{"n_layer": 9, "d_model": 256, "moe_layers": [1, 2, 3, 4, 5, 6, 7, 8], "router_score": "sigmoid", "routed_scale": 1.73, "balance_loss": 0.0137, "n_groups": 4, "groups_per_token": 3, "lr_router": 0.000771, "n_kv_head": 4, "norm": "rmsnorm", "parallel_block": false, "decay_shape": "linear", "final_lr_fraction": 0.0}
Below are experts of layer 2 (counted from 0) of a mixture-of-experts language model. Rows are named router (the router's row for the expert), up (a neuron's input weights, with its number) and show model dimensions 0-255. Each number is 128 + 32 x the weight over its row's rms, rounded and kept within 0 to 255. Numbers have three digits each.
Before each expert's rows: a language model's description of what the expert responds to. This comes from a sample of Wikipedia text that the model never trained on.

# expert 57
It responds to: Final pieces of names and words such as e, ic, ine, ce (Bentke, Deluxe, Once), and pipes inside election or squad tables.
router:056163144063180082145097120093073116062109121116147160110171138117109126094157118153177161090075127143105101145103122119162137104121104149118100133189140107118150122146158090162066103152166160110101098159060137127172176152148140156120146094117109085143176116107124061108093116096082151143131176170155130167041133161125104136113101124075137123129102115096139166140145087131099176135133096164094119161151129101077099204134172104085104114148098143160114076197107105127101111121141132170141109119109093141141168201142136139094100145162136128164120155181130132155150124233146129119097159129121091123101127157125111110142102190212158080186093183114084093126138058142169124143129112139108185107099094075091144095187139120088175111105106225146143143107100133124158109123136172
up8:106112156173131069103118165159145155113073159144143166133124113053060138157196145147172107117118114142096085113142161168129082083092119101127123128114198125159136132209119035134170144140181089126143171177163152097092162153163158155086159131132061148167180180090147163172116111088158106133101194114083115119120111123171111174129122124110151155137186091124120113122094152156128142159131084122103168131156152125136135122102143187174101118160194104105143105100072093122128111076155167116101161140120098105135094130140154128171152152207186157076101138121167151089196100145128174136098186181145132137074199129107110129103127143150056139181106106129114159101116087144139135074114115148079153161108113096121103141119134154175107120118062100173096152180134117113114139185157118
up9:109115092076120106199152121119132119130153088133114172127182133181125110137104119077143120117133118095099097145126126160100108155142119130089118153099166096137126141132090142113050130162146134204078150105116121081105115108130099087181142122150102136092130066139160057125082125146089116136119099130085107190124126103124108124134147083050172096115147134140154104104109097124105087081071116085108224154141111143089169148108092167152071070132091128149116083163192135120097080077168062140145138130154131151119150143198121146100131140112178104088150071123128094133113145161103141150141147204075198170100150115119099172133137147091142175171068148085089089123130117082133186125137173088141120119196129138164145045136108071146183108102148120131188140125124125063099163081144154
up10:131095128145187103066103133133114135166155139157087145123168134127128142098148108137127139121115106125116167128178148131123083123120113095094103178156191087170104144090113100143114127100141112092164156112128140103083188113089119137122179105104173157133173105088205139108187143149125070077120132120174102176064177116112136085123143128125119153107140073132123108118115116137139110095129110108145148104110228052134186107184154161154130174128157148122108115100121160100173117149089101076066070104124135147156184170093138141154156121101106162190109090115224082143141132144151092118068207110092093119084112118117134089100138100147127076074078096139175164159104144096195136072117169104158171066133147112094127132082182138110129137182070145079080152157136116108082099153106123
up11:166103149121140125092158179070105113102174073112064161123191165158088172118085154051133126068173109119110131122102124055096162106137074131146131146119164110097154137108170133108154106138110176154079117171091112113051118168105102138075078166092110176112146153133124133086123118132114095113083122137119109101126133122145094183126142153179168152134141136083078175155201151139173186121161093076113185127073082154071126100076155079124111153124077174123055105135108157083124092133084094162104112142109077112134160110093122111052089151121112145109168139141156157120144131136144164168104149102136071092131056126093191198159102126153127098140125123131131110075082136127116164123115079201136147127104143156123116113094148112057126137107143115164127158081143128124180123149093170
up12:125144110092081144125080122110131161109110149159139144114164095120174057161094131139156122137159205121132142123194162138139077102127113157077136171093152163146160093174125088098166137145140143146131125124155183156158140023117182139113145098186149103099161123171135120120146133141077103104158176130031166164121164120131090122164076125080126114111147115077130140158113151196140132129137226096118158094078139060150146163127140115183193162116140132176156121142103195102140071138111123107131110094137121105107150112103123133114092158063104086140128135152151141106128114148100145157082119098114098158151192128145103173098141127163101022179125086120174075107152105089145113108102197155150134078105105187122154167126150143169115121108103136076131157136158142107100063118092078
up13:144107113115166079169062134114105131137114154101136167165137139174152162116083176158147134135088148108086094127158101194166084115094167127150099061158140146144129137129159113163082099126140168149126086096174152122127136195130161137000137154079129108141123086140107096111123106120099119122072117141104130152095097107208170158077161096113148080142177158122171097113105097076055179168087113168140098130145150107148135159126125131113130090122037101149194096090126073110110178138079094131102082159130178148120103131136095132166173109123092175123140083125141105149154171178118111134204070164112127117144137140160151067125073125121105133112191118131139169184143118129178107157096117188100077163172138087142121127165079121127110144128117097126122144136117161121168090115115056
up14:160123069068109130127145155152101180162076116108156197103137188146151158123082152146109070099101109142108127092145096081149094149165117154157161090123136107143104105108063105142131118133129176102084156089104053040114147126109139166133179134132141151123109118107133105186120125067106127092137099163101099152087137120171135149112097168123136130135145131143109162170069115119100149154122091121105194084101121082072168145110207118134055087176099120063131071161108127123134102110141136113095156120146092085165123135113184122104134107098095141147100100087160192091116091106126057130161063133154142144116138131171119145133133114139087153114149121110158089211043078174097069109131190099113141178131144142086116140136190136102164122095089079125058114139108112139120133125081185
up15:099149172082127132108104069156145127108105123102056101116155176128125160105134095108135140138171105124120108141064097083167120182094105090172108145083166164099146103085139072148124084095171139172161062108121103068121127102082099134118157174118116164084144063123142112127138135114088113149059106126177172134132082111146183120176106148169146128125101088177159150166160185098156093099110034135145171199117169119146148131138157094105138143217150129129134129114137151120099126065134128161152044103082095131143098118105108114072196126142123147141139090131166087097139103108161118180096160147163134146103115068179097157102166157121111094136136090122210187162134183156140111074134151114105142099116203106114088139160110168096187096100155106160140124099143120117120115091122156
up16:130077143108187096104136161128142130107129142128160137100158095121156154106116169110167111127101118173122165067103086142128111095155132151153102119104116127106134084099097113128139162105152100088088165108183103104127126115114141173089086174110127143109154118106137074158089099142038109125142197153104120111165157138124101170148162139050074100129129178130114186103114122123114144146190120192126074052104134106104106121191097076112110154179148195138100110115141154151136097137143149134185140155064081067124153105146170126134207147123157124131091166150170139175149083130132174092144057158124192136141094095146208101116125134132127094104083092142111088046070165137152104111127105089130135135154106092136164149186159142161158107195127167075179085165104119104064144168147134
up17:100184129124114121118154202049136114152110151128079109151138134062149093092137156150161131169157121093105130144088129123183158153162093149110145132142175103134082136144151141048107105165052074075134100057164100125148085138090102134105120115118160170082122069118173123128135109115071164146121118175108113121119101115171096150142119133126132111145068131165125178091116100082128108157152145125116065092169094082142185115111134086140213116142103112105124123179071128095135119155163133119164121146177105116089123136113195132126068140114105118172148126088127084146051097144177072098126102086089076149178174140138131142141065118201133152102149148063178116108124141113159109107042109069145168109122159140088098113143089138147139169110157138148100109107168173151188142109131088
up18:117178124124140134150130042084100135090154144111086125111166110176155125172166071119122119067140158125139079133135147164160100118131087137044140073172147145139098074114153099088093130126128133131185118106166170067132171127181186158144099162136151078095144124126140167127089106115070104155107124169168134140105162140118145131149132110146140099149139138149145085131102099165075157121141128125168159181078111127095102148104133093127101138176108103178118093095104101152077070104094140086156038172115126087176178117186155130095138133143138075146114087135144124138134102096157052117112094084179134170132235124135131153115154124098117112110089138099152117105197107131146123171080110162074185174131139095117100082113143192079089138151129141119149093118083151145083116033144154
up19:153167168149073140191121114174054113042132105114082107128187117158095110073125137124107176148128080122096128125163106124125106128082062154110078120108133089158148125124158077149095114126196129095132105103161081098152128058085121087125165145072068079117153168111142098144100094128164141108093119100143132154170148108158092166085113116108128139125144115164140102137113071136160139149153114055099170097127117134122176138118107104165125125135121129146131056142128134173171097121122139126066062088152142092152142161101127102183105092130126124150130075190188091175146120073120147091132176077170111203175142127167142171098133104166157088123083131175083130119076142140156100105207113155128077131108117105029143141166127137089115120126120149110130127092092125124171063139137177
up20:155126142161164125076105116098135162107123121136106141141140146116062084101111157087128104175135105097120109099095107101190076145129151119195134087175101162195039083127141086120166093128132170174138151134157163156174098089111091149115148064147150126100187131109186071143092113169117113074143071162104132059126131097151117128100115100142170132077132138155112145168104163156089129120109143142135142162107148176127143162149123073118150089143172130124138116171144108170161114157097199174186169159119130150063152166134188084182183138181151145130184118101127109090147134150112176139184163160133075144098134117132213106135082117109131158178147125165142199156151140141146149161065103167106150049126113130084148145137120123081139144161060091111115089142151137160140132163122174
up21:121137120087132130118174185127127069157118088105174132077131101169084138110097134084125128095154167138153150088078146137108144139078081130092118197125145110148111124118162105128120143156199105112168097116112127121135115125083127144080119117178174123144106152095082121117194098147144107170169108169188121153146127090142133137054069096081139085139127170069134096089135096134097123081131114165127120147162079106086138164137165131129175158142082152128043121122163109145151097135155111107105110166087141124104189099125125124129161145149084118195048038126157126103086096098095151128135083140148123169128096100165124086147117081112085100117133126135126105184083170177141171134173119090172124067170102118100112096128215111101130132207137119107069121121099188077187143060142135
up22:165132103102133108129140136124119118103045129118160119099145092148142111090108105139144144165108106140106136091131102177146101182151076147144112122191095162060150156108157100111141102110152129141094194136187122133174155116104128126078081088087087095160201098146125095152197097136119162190100148118141128110143105171138145111121184056057155162083102109114155095114173124128069091120160061134181138141073114154109124117126057164150077147133139145110117129132061106144087118161129057117183125155101135155194155118117147103099138185141081156100198105157184115107165080105132147144106092143103207078138105131145144115073168169125095095122129105125114105072098104114129132132181157176128147083170161129096082171127139156136173122175112095140161121100187098194125122086156111
up23:187122147115080152159096072109145163186153072118154106164117123133161138209161103174127141145119141133047144107138116059126117182101206109143120153135110161108103105127210139176158112118122173150135072135162173151131084152136057147155156122147163153147098114103138129121104091147128161097116122121088196119159117094092113095181103081159131139134141136097155140142117132077128104076152120127151101134162054148149181125064124092100151124126138139126090115120149141094095063112174194122048075117102124140099087125118110079188129106160131167159115156160082151103158112141092110096138137113097114149118155164134067124122099156139074181132149193072124136139105097158102139152132090146085139133126046126127130132127083087175050112102183116135137184103075186119131173123175121
up24:138091111199104104096137218071117106138173123101091148143091112122087113123097166153094162172146097160093156124131127162123180107113113183119145174120115108181115185084140116092147123126155108087117132132193100111084107108129171106186150115099134181172120130126095127076134089135121077110138105160107170095175145078071124093127124140125169153147051085134107152188185114056166088165096048107115181181088164129139124127171129165113138100156108127172195073156130155131094157177081146171108102123115139140108118109103108118112144121151141096117105090098195123156097117133162088162126130157070113142132146141094132110127179133169127100134061086159150107178174084196126096143158128098172118103102158105120144156171100178096140105096180130146119150177140183116133090153192086
up25:074162156088052120093211142163129103128120152132114119134150066122087164110177126156134131154102129117129126158140135168095053170120121174142071123130121087095150163121138129095097100139132139157135086136118095132066136124120100121153127085166132103161128120128145070144119124140128108194152119158106114112142043197092110182161077130060160174135161085126101096098141110027101115121079098128089135106157046108130145135104127130146133080100206107139112072128109160144172166145139136118159085143110155104097104148163185067088099136078138115213175140134107105097115127161094107110130196119153161084147125096122107110123205108085103186105139113092164151131154111109224102134061153099159147100137115151096141130170147095147076116096121111141127167178135145105129111127166136
up26:137127088115138111121120139123085113155148158104111101120144143100157124121083111137117119083123120083092119147167140113140075090100133125124126135151090172118110145165117153071052132116130107152123169155185152109107101117131124190170173195147172087170145100077090154167099117111121175117088118141096096130152116115178106153112129089065119171115076121190096132111138061107108137129134118114174125134148095077108150180137101121144190145159151096086078116104161084115100117130098174122084117178132159127116075150110138119109101128150154235146100139148155146159102128169170163140104129176171107148129081130119100149144137057119119089182088155155147094100157121116183173173107112009188119143053154113106161070176112080076182141085086102165126119142151186072129132160180145
up27:116154115094159107095129135107143171082142059094098142096092093149146114103090125160094152176153118132051160098116098119084174085156114098177125069110128163139159098183125083161117153087120144146130183103121155173097080156139111149084162093085138105129151123095124180149102143086111134093150201117096119169139067119100178107130133087183113104164181133131116153085109142132131097129130090107147120141113113107143160102135140140122141163090168199114164132055130096155164139103149132171075120125128126150115116105053070155118140159124079101095118149086079157146149097194147133130095093107091129167143138022135096103133106088099108087154188160092135167116128077170094099185106151211096096145135148095065084098138146087110135130156154189161114150139139141140094081085182182
up28:100116141130101156095171175146168154177099095144138107142139134157156131107113181082125137124104081198114085152106122154157146177152143133135126139178120113129128077152110145175107130092152104080176115098097109141092058125149123119074102149135196132123180108148114148145115138070145164135092058154131126150106140152128074156125109162085094082088092153166117140125133128144127087134067157080137128120105167153105074085142145096185122026151153110181126144159168161180120118183124114124146151112148106127125074154180159087083111101094137056115116142125141099104119126103159131121156111097124108153107141077114142133160199042119165163167120158126152087096164217098163150197122128121111162096141110097155187069154169103138166148070073104118145095096085074113166148140136052
up29:178112146100116135154134158073142072104131116070176124069123152177135112082078107128116102141158126126126120092101145083102134081141180097082131119155055199167186123155112145120131150149108172101128115149053109087124119084100120103168127145114124059101105133158125142118145150146122140151088141093135162162135055164170112101146128122098086113142149131128153088144146142091145157140111184136154100029100107092102139138064175124086108119145151124089143067189151154117091152068060102161116138099116138174084165111111083167077101120109112144183213108121169115142084158155116122148114116100134133106091141167092119084139089150185129142187147156083083180154147126075089152104132203104125033142130095119097135154109120121081108105147078119098099068141148145134118096149155139
up30:105132115149108088104123172076109130160091131111101178116198153182028141178099072112132118119103096212116127079111104143157132174114102114159098131085156116145137142162119173141145127071134111123100163147106193127143132122154163066099075112109102104123101122164100078080096154174094144114102144109092130093138115137069129160131093078126110119085111110125140142100173118151102079120115165121141116194094146166166090142085125152153160157108088157088100139107141099169121118122133160153086153084091170020145136089126144093132125128141166142142147126131134124132162161138112159155164078077119114126128124192149166122100089171157101111142127099104089042168136142121106138174114163042114063157126104106112116142136101102165102102071069156136174169110150088096109106185147223
up31:127154115105159143107093094180098094120063085144115141132161138077096118136170167154106127111164134136119034044103156132105159158200151102144109143178122096154154181128207132115152096117108059094138139168150088120170154180128113061156094078126150126168117149115116210172086132085146085156075100175123143098187128147146115160164139163089115093136136128161076134163139153106147159113153163132117119159101098129082148175115163085115085150122126163165108114126154126075180138155073139133091065145138088091108075162131161184068189128186110172177085158110132193106096066137119097138175141113145150105184104135105151089139131117113093162117127135176134121119120180167097085125135127143141118158108079172102156130136163111139121117123161154158069196119134144099071126132135115
up32:063148157112108123100144171151174130139058119131126177140155109115171179130082097097099122170133130190075203095171183143127167082138078161115083113118136114143130140130099144094113100124175163113129116133133063182138136146068152157136127147086132129127178171173103112168119149115135100106095095158056123124107140101157142149130090148080124185141121131133077077111106082126089144124120160133093138167129079141111137109174162150111150136177203143089108125115117075079184148148102169185132160085141121088146150129155110098157175140164082164184083136111139137189183142155137058138170148127120053120102164181155109142142110139124151144199150138121145134137166142164092145185129171129108150159081128075052166190125125099124131134175088128149149171164060145098173152139102086
up33:123066133102118137119151161124093075134139111070124107161173151121128177109164159146126108119166116115208169115158107111130143149139071134108164133150144129151114090103102107159125117130184136166092158150101171122139117140108141128137111181101115078126100164101166107073138122105119126167160122058164196079163094144124118126084091127087126130132172153090079143105094080143142150040158138106133128100101133127102080116145072139148103092093082100081087122172120110095186090054158141167115080095083110135154112156130077170088113097152122146150107099201063119072099139205177168124103137144140138090103100155117081103098113109099064096140153094167073141079109136175129172127181142122133083100165018114103139115162078125088125114102144105121166181104159100093092092119116164
up34:152118084112098128126134170077104080115132061090147096118179140088121119126080187108129103152129080138129127102170128137203101117094159120150146099148145144066157157209150091125073168118173151129113123112128060143106091105111164141124148148104123115083177133119133162103080165089131152136159172136120069170100170096120172139116106167109116148167127138168115147133123187146154115125107174117165058109149193135129103124159088135104124126136061200091138116091110114175197148103074082137103159137150096145149102095086131163149105112163070134161102148103113142143119160155123141160210174156164193070168037100086083134101124097154164127108137117091140046137138161133130143148088121097100164182093132176149074061134119109106079137122141111130131184169100098092113141136114164
up35:150101151127147166115120096086104089121136107071123127144133146124106106100113093135161115083133086181147201155116161115148099072117088110152135140115121094110105121172123094116160129101106090108165147167107105139130133125138143120166141090149082136091177134101162124158143115150108193128061182204130130122121161089120196146095116106173127124145169082136114147148120156187121121118134063156179143168191119136079123126080096076129129132112157094121132081134114116156119180079111115148142092080140147104069158070110086135152090123099097084115151117090134089117115101140147114144098083056156081145096133095122151190079136172154180073068119102135123176191136166129174126063137145086119116067174153057101125083158177171119177112107085093102151128095186214106082140148091184
up36:129130122077163177105108152086139147197143134050149141137178139181137134176141108147146084149124128159110083094089086127135115106119118171111158149134165135154101145117103092127063163118136126082102049120062100142101151134126151143165127139127154090138103141113060099144114146121155164120143102074104145157099156064118136117104173085134145130167117134105169085121118145118134121139134111178136139106098099094114141161076174090055130137163084113127203158125120125118126157173182193138142123127039073095107192089144164125147149121126157175109109125111140111176124134176214163136150116128103101085164150114160143136184123103158115136112089124171097139146155111205140171151193146045101114172157156059138185159107108151112145169145155140177214116165151113072153128094163162
up37:110138121124151085123103121169152118104161093115129113134075156131114144067101164116119136088151202201078105076106146093152121179097135129151170069050129105192123152156138129184157166093151161077109171157190125126191156083124154073133128111075090097075043137095159125147207117145098122158134073158152095132163168106111115111078068134106135195126092111113081162141176110150087160117177128128120087149103157159068087154099139109070091136155116106108183167130152180108163121116106107124127133102117136148122112104061145175116175154113070150107140162175116099112179093139192133202167128106152089143164169153087115174117129126181139091161116132082147112121115119092177100093147115144126133167105126142140157132108092120142137138104162118179104134151114107150163083131067147
up38:187140085113126096178114047121190138171070076149120158171147121153110114131123114187112136146151160148058112082103154086114111170148189150117103120179124137158129179095127077174130150183120175102106130065120131134140103141126106122170179120159131168135074135113134124168138139105149153213133070104091106090062174161134087171095107119188110108139114125128154101201146152093162167150133163164102105074094154103126093090068066123139132132108138121088137183083146148089134122143131090084136111153132140117162101147072140174096123200156155114132114104087117201124096107090153123139094105105141167127149157149148139124116087117164058113136140190153134128114149145138121147168164143150116127130066130068120054121103112090078135142110139123102122121167092106105180055150197156
up39:148126153098129131100174154110175124126101077100167130152122128138127188111172123099136156098208072125161139120127096143157109111135139140126154204148185191079109088127172142158098151187173113159111067136150130145109098118000102098153144094123093146144177107130064120163070117175127118104140146131149090118142114114109058136117178130096101063152072144146128135135111098102159084161155148084138052162138103170148119145105117121056120116114133142146174175179119112126111140113138104104129140112146127115151113180086160158148150082140135150157129138148137167151069149073123107150168148110170048143146086123045144135155149144114165161105051119179138165145131156139114151136105150126172207120133124175135179123105087144103095140184114128112162158104115149146155154200169101
up40:115118160177065144169181106106114079092118113072108146138123176095146137176126156138194118136126116148148143134108107153129136130116075132123084134058134149133091118096075092161161156182146113174153169087108037127070122143119124076072159108158128136148140102123108093097137131154144116127086173118123112082197096154146159175174135127142069090144087113151066073132116158092120205119089131134101066117121118197097173118124150077086157073156169181100170145154121134135036127140150094124126161183143123103142180162132163108117100118127156171147070112118148118097128152112123113136062152107104044131143115125149105116138124165158130086151092117119123198077084123147167088117084080087142173135161139100135143123159180157160108096066092108149108055151121128178119124129131099
up41:137098150138153125101201119100059104103141100101119064173114197138150138141095120098141173100103128079071140131135077088146103114129189130101145163113146142133112086123102132135071141099154170107127139108150118101110113125148129113126194123152129164158146120136123169094150162081136170144120153129163136107117081133183097147142117148173045133102071100152087154099093114148072097108127155175173137113096146142136147088127114108139164202126170176091150085198109136078166164149147121145096096125085074096104158129164085090161154108134150129144137169173163118094157149200163149076115129104155145119159093161128111107178185149081076119089150128141142086117124109110075160087132028082146097065133173144065136133159114202127163132122090138071118151178089092106104204137145108
up42:211207135130150092030115067120134133130086146099083071098091135119173082114135121174151145141134106141151116129103136105092161144132148068174107117118137140161115138103101092129142160119171134151179107115128148181156142121110162159109138112162117109132083091146102155118074152125090129088074086170122192115152101097185137152120116137110163106170106148187105173165118173094140110157167131174173119130141102114167129184084118119119166104069083133093169097082163141064096139128110148156117082148135103086081097139128100059143123208102119115136129114107117134083175136159175161153168097085148076128138117116092150146107143119104126092152133155107114126138223131220189135130130127161175174078129132107065150107150101085079166146138186123161112107079128160094136172122133080
up43:136102131143105067146176148112112151090144082144099115154112116068127119114072177148169166129096184168144186179125090134098107129125132160121148145065091054121173133091098142115163121112081135113114152130154159143101136150150172119092149157130103151160110081092109139084205124097161156078086077123121127116116190117123122151126189124102134147151136137153111093132148184118123103156136114172058171129089097123075183085110150114067190137169132103127167033161119139096147095128122107205150103128113139164123138103121188104146129136155106138097125116146184103093140121186127069188153137104092087150113117090115163105136080120117146158218066163136091131122158214132055154102097116119135114154086138132135089201142162146108115125093128147197168088089128091123149127134163102
up44:129129144138075116120155139122170173085139146127103129126141145155101102141131160127156114147158114102146150154100116143101157155167081128150124140171154128186142144137114154156057180097157177137133046098124147145149146156154094160084115143189084133091099121126149125132065090159065112159111114170123162203196130100109125171087136126135171157161118126084098178166114146114138121161082093152138112159124083085091067075039124077141112145094156154136141143135163096103155068133163122096140084119117101208098108199059132065194144123140135137115125059138103116201204126148116157145105144063130089127108124109133137117135118150155172142166107131174122122165112050109164148097130110132165172105092066162139152118171129103153183079124172114147136169070135102158100101117157082
up45:151163163046123190128133140125113157098085132160144210146118099148109151157141132153162175188107151099168117165108154168171080157123157132188077134098106165116099138116126145090138180159103114075089067115128119137110063116050081093121144136206109183153188117113114074128162138135139104077062217107147137176113118117087147105190097057092109108095112121137099089147155143132124167103084154062128083106116137101150118139144143115114134079116156148143155173092133114135103165114156117154127096105091114085153091097158109130135106136106127176178135123117126154083087123127093114080097169111130132144159163114171105130149143158127097088198193155083132160117141145092115161089157051149117122142146137090139128078152178088147149147136110127089196109176156126050139119144156153
up46:155117072122136157155085176081060086124127118121118162114138119117135089187111127095110140145146102063103145116142093156130134133090115114116130101078095091171121110139106141138139173160171123205100152146132100140157141184131163169130143158047099150138054100103163161149112052149101183136101117097188120139074079106093156121134142107177137179153172122103101144121103142128136056090111174178106135151157177090118063142156111127098155134145169110182137145136134177115163097103108067096183081144131130154184120111158130107151119161121127059122133192110118177108104049160102149117198125173099089105105137148113137069121161150116114099138190125153115172143107083081158116141152112167126162100095064108107125104180104130104123086156090179150113060055135132181112150148105126
up47:165108139115147177121125067088123144031103159145104216069128059101123140066139177133126166144122189120095154217091157090139080113182171122138088104119151111107103129110119092105110114143175167170069152135126086140123163128106117118130099157135123149087113115069145129129052101100132142135068136127103072115077144114124158164137099082163163069181070056126149176117149161121124117140099148118105109108076117091115131097141112162115117107098133140139159133145162141118123156138075171176112092198132091150164096146111094199104176138128118142166162105124187114118153137119177135086144181111112089119109172138149120089119066160116041144082128099153094129146111151157103099158164142096122145131164168118141125166133191140086122106095133078180166124130110138112141202162126134
up48:119107097127137141132137093163122160162127054088087134127069127147125162123184136153109122097124077182082131095101093101118167088091145164066129142088160116133066165162130130144151129188107121159067152143120067127138166099065183136184131181114135082127181170098158123180125120093132101143099121113111140076104105178185075113139115152103087102097135111128150146117106118090108095151116125133141189092145134156060158099066114167135111116161124089030179141139147100128137123140164122108141142129095146076100090180179150175119163147140154138175100157136156110156083089138149151118129169140143163114087098155191135115103101116113150201108076086138153119107072145137144119161182146100107151068110084178148089136123087131137151133138099059127103129160082177159171189123178055
up49:127105092120136132137138090108120125121170101060098159126089107122121100119098101157052111126127075130077144133136153080024121152094139111133135160066154138120109159136171101182064121204197130094141155137120066098172163119135222069110158171133126162151114132157159101078140139160110122101150119141087156134154128117116094077076123105164179163140121152158149146191174061187106088157155108131187159105099071115076102139122058164116127138092129191141133103153085132157151108150137172062149105193099131152132142142132152115238093117134090173155161117147117139112151103166081096178159126116143085101147117172127139134152132136084127084131115136136131117074119077148145179148143111103066094084149115141143146143106129085145087118125096158159147109169116166139137113089155122
up50:135139160094154137103193150076092123065074170127068146089129175183103106198100181103082156189141078162111180093098129122143059129155173145105121123170121116105103143176140160119073147136111134106080147167112085132104130163132098125071182187129111062104129177089116096101165179080122118110107152156109125105116129132123082166161117091112127175136155167083096133136118112122171141120148136173104096070137147133132098154118127111148078105071069150130111157100118154152139179130113136155085099114092101149104119104076180128130078134120089080151142105097133197076144111118131104157120149111116097137088136096077144176170112137059140101189137103160122132157095136133149151116166081110101158088137172170139099174099180061110148147074069167206113130117060097095132124135126114
up51:133093131087123107120134171110183154151132127163159124128081126087115139082072151109140116068137142098128144155126135109166092103179072147141124124048127128098134112149102095117119124176102193143111128157108157165103091078137128135129131105104168159139146113131135131198087061109133117138122086112121174113163168105156084130124070117130115116066121163131030145177100092106168180128129127142149158156177117089107151152176172179131149061150160070121115134123132085161148114139146115133114085108081205143116088095127188107114108205157173134134164116155176083098130111109151192174189102124155099160086115142166130137093036112147105108133136084110149117116123189192139145156156087115104113116130126113175070123147153066103104167106053175117169151132106104170200141150171129
up52:066129129083141112110140058122097179116098148038148108114155097118135144103150102165136095159133156158126101070134119117121093168109180147099133132134136162134133161156167172114127116177129170070090127161101129076089143148187166097134099145092119166090087175161117121133144135112064200104084061198113160131105165173111114112210052119134104131069156172167151148098145154090172178102157141120153114157086134133115123186140094117178112151147110086155122140122140098173112062144188117179186221142125117087130141086098083085167143118072121110148176079151100095100142087119153114112074162120158085119136097150150131116096113117110110126147169077162124103077117109142117146143142125103099103118149095114080084117102124160081121151150111108168164165102188124071101143087104148
up53:098123136129124149156125112096119133120157111168087069118083112121118138153136099111091105157189129153127120082141158104085112186093143196111132171132155094147162130108114094069120117110113060089127138071166134091114170120157129123132086116152062111096144123146159074153165122073092111157107154110096130147127125156205123096175095136073031135143157132057125127125102147186073140096112122113178189140120209130105143141145147140145148139204115108167157106096112130115153095127128124097119169097069158150111112117095092098132151139123174120145141145153111125144148110148138150124102019170105135163164155170091127162108150101090151151214048114146122085137135169086160097086109145140106069117109197104108101048168163140124124113116175128108141161119128106076068074141091085
up54:115090152066132086034116089151076123132142199093103154127097118143149177072128186190198126152121178185108143145156140162075166083158128101129132149137137055131137146155138060188159088114117108081151102129145125139131127116124096087140163176142131126191135133129150146142095131147168185098104170112154067181149075057148149131084103133066135104135105129124158140129122127158091125153171136176088100117146132131106163135107164136109117121163102142125117148154121104138141144156138074191145138155150133090101095077144070080161107111062089103069096125155114069095158145180175138147200102105144113111106127079080200142124153180165134088112173155118118108135157111118111163136119100166152146125124122140129102129149150076065105105141077167183110198102126137123146102117061130
up55:106102136144168124155122080115157194105169117124093106118136108123179122084171129040125129120138102168116160146156112101147119140114145119122200166129118128166129147138107103123063138099093181103127143158154146131125072067093166167154151085148155167107142165100144127104086085085116098087095052169125185178104113101134172144101159156083160191122101159076134120075116105134090149136073125151151143118132192144117103073113099139125137099098108077125069178113159140127128107065135121164111139079113105089142149145100137114165160134094110104146100172115125045101106079126162111096074127081100053113075149094136119107114111105135102142148198155091170142092119104130169151114143134093096179104143111151104116047133188134137167124161092127087080146094136157088162178065199075
up56:087123133145189191098150132151109172146134059129119188134149148105122103117101130107122129120124084135155152130121123175193155129170098146136122134073101101080132063147114103123103162085161153099107116121118146155143136157111104130124096159100108131111090105171072097079189148089175102155083176167140132065164139076096151123093152101133130160158143136095092193163161137129111144155134105082158167137121100119160106129190157094158103115190117100188126111125165157227111128089132164109080059092092064062142136132129118117144138092090160159109122072121187151122118119150153168063111096140171112142124135146078123140094149177184063121113081159106129114152114096131135104099090104133155154108150112126125168117091154142108113174087152124146026159164046192159177113150154110
up57:139125146085092119175131146088125113105126112124142155098100163101149165134109095064069183105156155144092123134119071117127149132122125148126139112114144103103146134077125127122119178069124120103082109099134127130166149104146138124135186172085125103111094146105139100074152178121162149168106206127160139126104125090124097229098121095081051184117148079163200171151098035146093107134081143143134147048113110163072122160154121125116133102198091143156141087176180063185104104095113141143163137150127097088114130114088123167128106128119090149195097113105131112141102083159167104145131124159106118177115045077134134162141138086146140136152119073118088130095115124089134085121161188192115145092098112098116079099132080076089126108127124086122098149103112096149125042102089096
up58:156132097082177192145109139124101197127063098135104162095128136086119096178105135142148179089082103112102152119143115097119132118101117106162139143119166102111115126133142101054140101105107113122188072074157127121079115191103117107088172212121132155147174116131157102159110115119069133125110143098134102133173137092186209100153129106184078082137155172189149144149128095108099150132106137160152132180126100066127114182108090070129206112128098126169077146118100134069127091077066136083132110098085106125153116117135152161062153071091125121136133110108106109113116104163148068097092112120093139199128166139133081109147141178117159099057147111135171115155140124116114171185157213121142172114115141136137103123135090184076118163128112105133058155143094163125175135106125109
up59:128077168187177199104069132089081133180113162145118135131175099156078107080136133136191106101072119126168138093104164106145119184135159141149138149139140143142101143107132082110146119148068094122106111143113165112103134130144129170157154188200124056182147068147141104106196113101122089119105117165127110169154134109096171175087094108130181124142172121186160100135189060105131210111088092149157177159143120086143071130083185162135100122102117117128101103111079128158156123105118118111131093106059092140065103113164099159081160136124197123128105126127137156112187174163143108122138141143116128137081137112155147105093170106117119183078152123112097162122164116123167163180168156141109116117126121143072089079138201111116120116088161136171168122071170192151107140095121129
up60:160094113119142132127171126068065082159115144122200134133121090127080162079083105111092161102124109142120148104121071176164098091122114091108167175065123137091146143175121195147135109121117169152102117112159117128148088206107102125186122142110202109163179169138104141166109129078099109140167119116100118134176164112090166213086090142108127085116154139099132105160204101099097139096148104110156122137153128105068144140095105173132122071053131124120147115170144148170136121101050140167112108115132103112148130133153166152105146180116077041136143111160109168103106173131143143112118091158204109141153153111110143109116117058132122116085092070119124158204078141123129087173180123198139083126138102119148144135131167083128154168089180084162152116108133106123157107176140087
up61:181109108098107097142157094104138194139144112116116149177145066161110116111158136117155076119092097186121096104160153049079113153153147101088067126090171102140144133126169107076096135137158118124144076154158209080145136122138150104147154138162109101127150115097151181102116119074082152123106124095086101096179127136078086110164085128158163137190137163222106115109123096118140093119131079118125134156108174145154106163139146149094136075171074121061125089128116102115128111094142121136144098094136130091138151115115120127092132113166055192102113137149178124116106164132146111143174182102131130116108112116111178121163138170164090130202096235086052130098154119167147191086118122163176182133133070113117080101136165147115115128109197142156153073125128123183092098096111131
up62:140106110120095143118152094167062111139100136130131165140126114161149205111127144159154153120083093154170109163105142171117107152146102119140208134101102079092118075159126061190116144121116112185100137090109207155122116140136139114123127157163162145104172116132146121124060117105113133138100151132118131109081172092177177146133144149058106114113194092145075088106117126048140115172084126099155084110161129141147111088084117066168106145034108037112105159118147163149114136125181120164111084086043079140134150133098133112103079158103184108121131129155157140148161081087200105104115174149137125074160121089123094104110161080165147153120138143118151103167078122110105165140178088141112100109153123131153132069123170130127129114153085198115094083171122103141149155117206141